Weights of a small mixture-of-experts language model, trained from scratch on English Wikipedia.
Training: a variant of Muon for the experts, 7398 steps.
Below are experts of layer 6 (counted from 0) of a mixture-of-experts language model. Rows are named router (the router's row for the expert), gate (a neuron's input weights, with its number), up (a neuron's input weights, with its number), down (a neuron's output weights, with its number) and show model dimensions 0-127. Each number is 500 + 25 x the weight over its row's rms, rounded and kept within 0 to 999. Numbers have three digits each.
Before each expert's rows: "comes after" lists some tokens at least twice as common just before its tokens as in all text. This comes from a sample of Wikipedia text that the model never trained on. Tokens count by the router's weight.

# expert 64
comes after: " d", " D", " a", " h", " f", " w"
router:484504512477463477521448508470472494524473496522492534524551495513484484456478516533452543499501491515464497536507546494492524521510464473532518497518479481495473540498548488523539503483526476499522530509466476484472496504500490506531474516553475544514470501465459535492504527505535527480548498485469461503502481528512458496472517518504485483459520479520501484516465486521489472458489
gate0:478487516470493475499495478496518495493541474531517521455501525475422470498535518514483488472519572472528495524470504501511512475514437494457509482507475478469497497538465457541538514484493492511486475537452524504506540510501505529491488481530468482512520489481521486504513472515516505505546494490556478494519499492536458509481503525524505511492541475493491480514462474532505479530521
up0:494526532484504520520537546486529492502504458476497508456501464485468456549496534452497503518501497496552531509511504528529503502530498518533494487496539545520467504476472493492508521471479438472506517538501494463507493501546507453490491481493517486498484487493522549552537479472498538473486492465495488503507488497484507449510571513484486535485522476484475489483492517542521500495495
down0:488508517446475504482503467483483548491510506489550514534525483495477482491502479468512476520533475521500524510458513514497490489474492494479481509526493518523522485516550497466502559489501481488499523536466463484528482439510486476558485531512540480496511487494491516553505531488512512457493551466484451472482503521507497495478527501496460477516554498530505479492547489480527523496546
gate1:492479485497550513493510556466501528521469497471480479504530474505516502464447528462484473489478523516517516513501504478448481541476481482523512484481543485445499509476482488514456540503476532477499476492498531512464499506495514475481502495504478521510500539527485522518525546457533532529483485523548501478496508528489522514461477522468505493479444486514499494458533491529475546470517
up1:520463482497548474499521534466529517456493471489478527512568491494527533466488485462484511459485509487501519549494515482453489504471475505517499473524545502485505487457516476505515504541522532546509500504507491519440500514481488474487468481526474504473496520516488512494540529494534522513455512513528472511524529526512512572480487511485530514513473500506459498493478473540499500464520
down1:501469539509512534520501509510510519526533474474509500479552543470476480491510466528512472487498479511513486551498484510503502530499499519501537499519501507525487536523483503474465525535477531542516450527511499543529504514517538532514483463534505487496527509521449516496499473513494485482496513547538467511478484539542557454497495442505514480490483540513494533482481518509484549538489
gate2:518542513515446473450480433479506486484501496551505502531490547493514484514493505512475535476513434513520539535516531514495476521514501498475528490490521519530456515464567502512520468503523456490536494486452483516536498496506504485495522485529484480517484516528507473470535520490505516490497463491474475487496467504471516498517483452477496543524483457468521525502493498516480502522525
up2:536531533544503474495491488466486525480540498552498506557536532469481480483486499495461505485491523452533497528480508490505518496511504502539543514524508546515465507528483490523515520514515482477494463545496532528550461521486529494552503488534495461455488500510499506504503532466477559480490462479498459484498457474481511493509468496476531495526514515510474496504480521526473511512527
down2:486439478493518519534515497508485549494518481488524449488457544490495513533515457484503500518504566503513483501513515482465504460534527474490477492511519475506506507497523525474501542503511504497462500476483485508482502527515485515493504482480508470481547516504485489424524434487539478499468507511511517502449508520513469483467516508511528456505527515498550524474477522476534516456499
gate3:497475503516566518462485511455509486504512510503474509512531556475469539491475527526493513528509522487473489517523541534510536492455478501497459456480537488491508468551445502496493508477505477506506501498511515485485526491489527513492483505490480431523492500489517510453507497452464499457511514491471483465527482486484534466476491494490466510462506503455472490509455544466501497493527
up3:476522479496478508537549499537488498473510465528548454506494454499538458505533483532490501464530488507529492472512499496503474481556542515482520555487459510496476524474543511489487492593517518487477502523513489510535471495543487491540488497500504523500501492536500503546495505508513474537508482501539533531501521485500510487514506523508507456531480501491503484518519519512532510489457
down3:482524519475518524521555511485492494466508501522519479520556516487452517501513528515443550500477547504473564528527505517500512499501499498485484468511485514450513530534528505500490471505507470513506525473518502516538516496514500515485517519489484506502491539441507464447479514443438493551488497553490489492529518484488532513528501520506544493498510511496505480479489507462480517515515
gate4:487520526517465445521478533507494479489520515524478523539529465520495485496483489494489454494512546537526492542497481482498535516465541491555517470507479494494516514554487511465530526501534530473464542500499504527465476511482507476519525484516531494484511458517493505479480499539514492495464520475471523508511495471529483498463522505502497488503547524499525478541472459576475503492501
up4:511468520496515471500487469554524482486471504479502492509514498517507485476504494466506481472508503535469488488475537508481517494470518480480488544477487468490498491484519479487463534483453506534480481499530535426524543539525499510502487521497512468518515520488486480503545505536466480486499532446480527462457550482495517511486524504559521467557502515512474489518523524517551505510476
down4:496486491500547531504506480529503477481540506523535498529460529545513494510542489542519526528471521504506471509511468555488506482522497550500514480469498470501497535493480474485464509502516538533488452445520476577525515461490513465493494443445504477500486465477521494528489468479517505499515520531528513547505519519499490473495461488500491478474498516503506508521475499493502467481517

# expert 12
comes after: " to", " the", " a", " and", " not", " an"
router:484524517484460484494531503518458496485502467496481490515504512526498448495503509451485512499512496469459500508523536477500540532484517481515495530532489465521544506510548522457550530448510448505462503497522468483495485471489538531521500466498532534509524470485471545517506470489503455468550560517497521477489502523465494504475481499483451471508500473493505502475487486517535509500493
gate4:501479470501522518479544445515503529502488447523491518492472529473496470523512473493485479496519527520511519527499474510491502514487486522507462498507493464537545549481485497565535471508540474463492502511482513508559486536550485491482520490517495426490508457508469510497515471506498501508493522512514517520476508476479481548519475513476502515510456459504501494506439506543533511496505
up4:465481504473520516509537488537489547526512503512511538462483520522510454496505502480491473490505505512471519500475467515463549510483481511497494504491493516513531521449522485552507538496519503467533532509491489481495524506537487503483500528522510463497471486517469485512515473548519494475463512511524509511508523487508505557492499504490465573468492480512474488522473574571507495472471
down4:497512508517463468495497503493468496505497538496485500508517489498505513482497512517464495522498487506513475488511508498502540503519511527563494456473511496485549439497499499430499486465447488497456506547490449503532543519437504516512493514526484489478459493488496500501533503499512510524469529523496485482487507526472481446510514494488548490490489529511549571481528476467538522505491
gate5:530507499520486531529508542504483446489484525502540522515492470515454484478541517435504563488485461469473504501489521472500535505480456446522521519492467478513534502542512484494545477530533489457512501544528474501498488512465468513486515521476536552499523535489507509493474523493473447514502463518496459509506474503492499534499522482491492490518538524487501500500514527501502510530486
up5:484516484469483554496499540494478502463450512490484492526510479472500475503520497481496513500511477492425479526521492491465519505479478475510503500508497497527521449495538498480512527521554492503508487530460493515486480475449523567554498510528531504525472494507522523513517492468513494471528479504526509507488490529503513513490543527515490500481464465478511457546503560504504526537457
down5:501528506527489468493484498494525508533538491519510529507494543517527509508517494515518468476490478503485492468458464563504466489525503517469552481450493534547516473499465497520411492503493513508504487514490500474487536516490494489466474494491490464469528486524533519497493463548475533523495520494474517510530497496443524481504506463480491485478501543489519543492505474545507466472515
gate6:509490460477501501534518487509491489496510516531520526464460495541446487554509499491499501475484523512479497539556480526491492498495483468544439492521525491550533533482520537492462498488496459454503533506527489504519457478525495524505505475506538502510505486487499506524480520543477492514483502519506492489513526519474530442486508485508485497452468486540469478457508450452507502520495
up6:548499516507519493515465499508524484529503513493484536472511490501475497474484502519467469525535520539465489446507533489496464510501520510535502512503516483481483506480465490542497480532480470527538481495506487491519517502514477490441470539462487485513495508533525481538485475499505470507492504477435507491502542461476534507525491506515484473545535489457523442484436490503555497513510
down6:457506506505472526466511458478470513458508507535527475482514499509492500511487477528507499556545492492498520505508496529486486484521518482534489521513487485520529517514479534462539501472502481506487493508512524453502494455468511467493500490477504536544557480463497503505523492477543520520518546484534493504533499495511495482452488528485502501484459581495440472504493513500516534487558
gate7:465535518447492516480515520487506497484508507493515469508499506500447489477480496472451457507536506515468478459545520521440497486484474504502441492477449461504503548461490473483505488441538465480513500452463499532489482458507523512499502499504522504514535475473520494531508510493488478515519491496467477515537504470505481492494517472492521494491452446552494508523501497513514525484495
up7:513478475556532526520486465523485497515501500491473457518495474484567499504489508494544515502456534492518506538472474475542495500526478550484519542511499525493514490510503498500493540523468536501501520500480484474485502533536518476524481498504433471511462550505458481474498452512474528497486511450497539503451507476490509529493495523532485536479496541454490486490494479503484489486513
down7:465486481482531483506515526461523487491502467494448515521504511516506479491507484500478478508517400497521500529540505502474476542495482499493473511485478509460442504535497472485518470512516491491486494522514519536520515505492512531488494450543511558450473508461489499481462518479528503492483496487487549491551492476558483466522496500498516482491466481530503485518482498471484481500464
gate8:490498476509471529508500487473492525519514549445519535566511470527514484477540477481480507492462475490498506496466517489498538496502524516538533556492461423519525490478492495485491527501572520514521453496506477488524456493465513525545522484495484496466543490467512535484469498485505520507503483496519504525498538489518513535529520495491509511511497489465493487476516518469517537478511
up8:464517489497496476517515518449487503505496495520527498506481508488503438512476538495510521488511451467505503488488517501505503520501529506514520511477494531499518517530494475512510493515488479523476547498417507474498472525499506483477524467490497533485481490507551503455571513506502499471552519489488483546492464498477486552485436499489457495465474499470471501513511520494491486511575
down8:536550506501525543498515473539493531520522466467524518530523504501461526519505489480493500510492522450517468502477500513529507463535477503531494484508512494501499487509489514507480502489503524513506452523507453509470546493525520498543459523529503458510475476486529457550496445462505484513489487502496508455500507517530517484532531507489548498534537496490521487421494532518495523534492

# expert 72
comes after: ",", " |", " the", " of", ":", "-"
router:514518472496519452482476512479523465507519464458451507512487497488476488524464548509481509526465443502510474491516469501470512516506484456464487501480480495491436526529506514497482484512504516475489530546492523521497499471483514472513475546510545505513481526509490500499528484508523493506513459502505512509527520499439492514483458479468440440488502526552479501522522495534497509476533
gate4:511519486468510497499502497448470547488468515509525477493509490520542514455495550473509527502488479509510484493507511516491490503479489548495518482484494527517499564502475488497549504504502523513564480572462481508462481539494509492510470499481499501491477465507502479476520569506491479468508537509509510548525506547480475539511457476487484491508511485494504433506493464511515465506509
up4:510532527530479530518528497533501468532525531487497527510496500468464478541510469517529460478470499492498515499512505495482465507531489476510468512540505499477531463515486500522446525460490488510441501455510500495515514484495503507510547473506528503546520521519498510537454454486500543502519510477460477487484454506511521479511534496531494521512523505545535545499494568474483521480485
down4:507548512473514451482516479490513467480521501512510509501510508481515513497502476495469511506498496459512499497469530497519479525468531510526452523501531530510480476560545496555522484525487481503465506499515490551523517477478528480491540450504490521485486504448529477493499472437503498526514502520508528483487509471486497457466523545491507460561453502489479524515485475480536537504512
gate5:511541469501466475542517471511503473477474519499483465500467533503485471520473486459489529505515508521487524506441502506437475510494451506507518533508529516507509501500517470508466500508479478531489473521472453481508533529517530513463499471463501529462499509493466474443523469518492516479485518446543530491550495490502454511473508498497519490509512499536499489522474476514464484458534
up5:471465506527534530489523478499497557502524503497529571490470466481499515496531502524509474481503501486521482485557501503560517491485538539490501482508489522520528505503488509516523469503509531460537499474456524502497454477485476486523518496550502488528495452486509498537467547482504481491523506537492458490448516506522522476521522504503497499493477518492469577491489502513534508515473
down5:516512475487511462528472558476541480498517503521522533518515513538510505479536513541513488481464505499520511512532527482510535531491506518518471490492504535526490494478482520488470494463473502531480490519522521510512527470521521511493544525497580491498518470464510497486491528511457501494475501484509448509494551519516456553503507542501501513455524448472464529504536494477483471508520
gate6:523518494503519480509514485502515472536493456512469499483455492519455493495488542488516485478569478488517509489530515468529528495535497492511512562491455535544517481510488488488498494534522490442544463494520524483532508474513522522512542496470499492530537494480481432508493455533533472479522522509528510502506547478494503500511521482513497481515509529503514465491490481462508450521523
up6:519472515484515460512519519500491477518514473507493526505481481530480503479502498510489471488525503462519512485514476495527516484509520484483527542488469493527513520521523474482506525532533472437508485512518502486505515471527501523574528518489487458510536530485472479510526454524561476506519506497531497510507518475498487488509524494488452443490470543539494433525513463444473460509506
down6:456525496496471513508492493482531480511504480414532483468488539507529519501513512470462479487576511482477533436483540505528524475473501495463532542540471526520510495512489498484522454482527511513512520472481501508533482449506517488516487486520496514504512527513465522498486451552507491525493523518482517497510495496493455512487535520484458503500513530456488491498514492498502472529505
gate7:519555509565510511532510505468484494497496543511517491467465524488501481487504506464509517514476486485499524496475503499458466489480501544555514471533492478488497545501481470486466452514527511468507463502516499529471511517533520511502501506521507518426504478510538506506509428501515507511483493552503463525483504474519537480498507541473519452501493497500502496464535534508527506474535
up7:507451482431474501478494496536524508500510487492495491537514489524501500524522469519509468507518516482497494510527496506530532513526506454461524534463542518532492481485508511506545514493487492545494539503499509436544471510507494527483531487480494491537499496492475501502517585516484495486502507438485497468510522536505474506492508451520484525506459503495500509576487491508468480518490
down7:536476520462487511469510502528498531486478543477533484513487537502497501530517484467520520460489505498457471523510517547501473540530404447510472528521459504465512505507489464520508513438472501500485486499457502482515499483453474497509457465499530515456527482493490503486534508460503510524513537467500490543523509498527533497491502508523493492478498509498486513467489519487493518501529
gate8:525550484488509524466491507502507512528532466505472513527529465502507469540503497531499511489513511499534525491452485519470473466512456448466465460468487504467469522454481514535543455529485498514465521533486486526468483509526505542521516508490490558512448499502524516501485528487517483502472497473504485527480507526498489486496542515535520569486481499487484489479528514456511513497500
up8:471457532510500514521518461489485486518473494485519489502467513504499501478507517491477480492496496509430524478550519465530535494473544552528495511509539506540499469521529494467498565497519451490538473463530517491536501517527479470510492491487499467482514508496479490494498479511474540486506496522496502525512476466519528522520462452477481476552521498496539515524439507502491456497509
down8:497492546502474476485528451497495453504526486502473505473485456520495497495532459492491499489554500524470508475485517521519502472479485557440519499506493507490478527475451471544541511501478497542489498487529520500508503523529462478501507527510493522518499446495498493499477501524511528476555495524488496495489507530480516464506522521577477535470475489514560511496470530486496482499536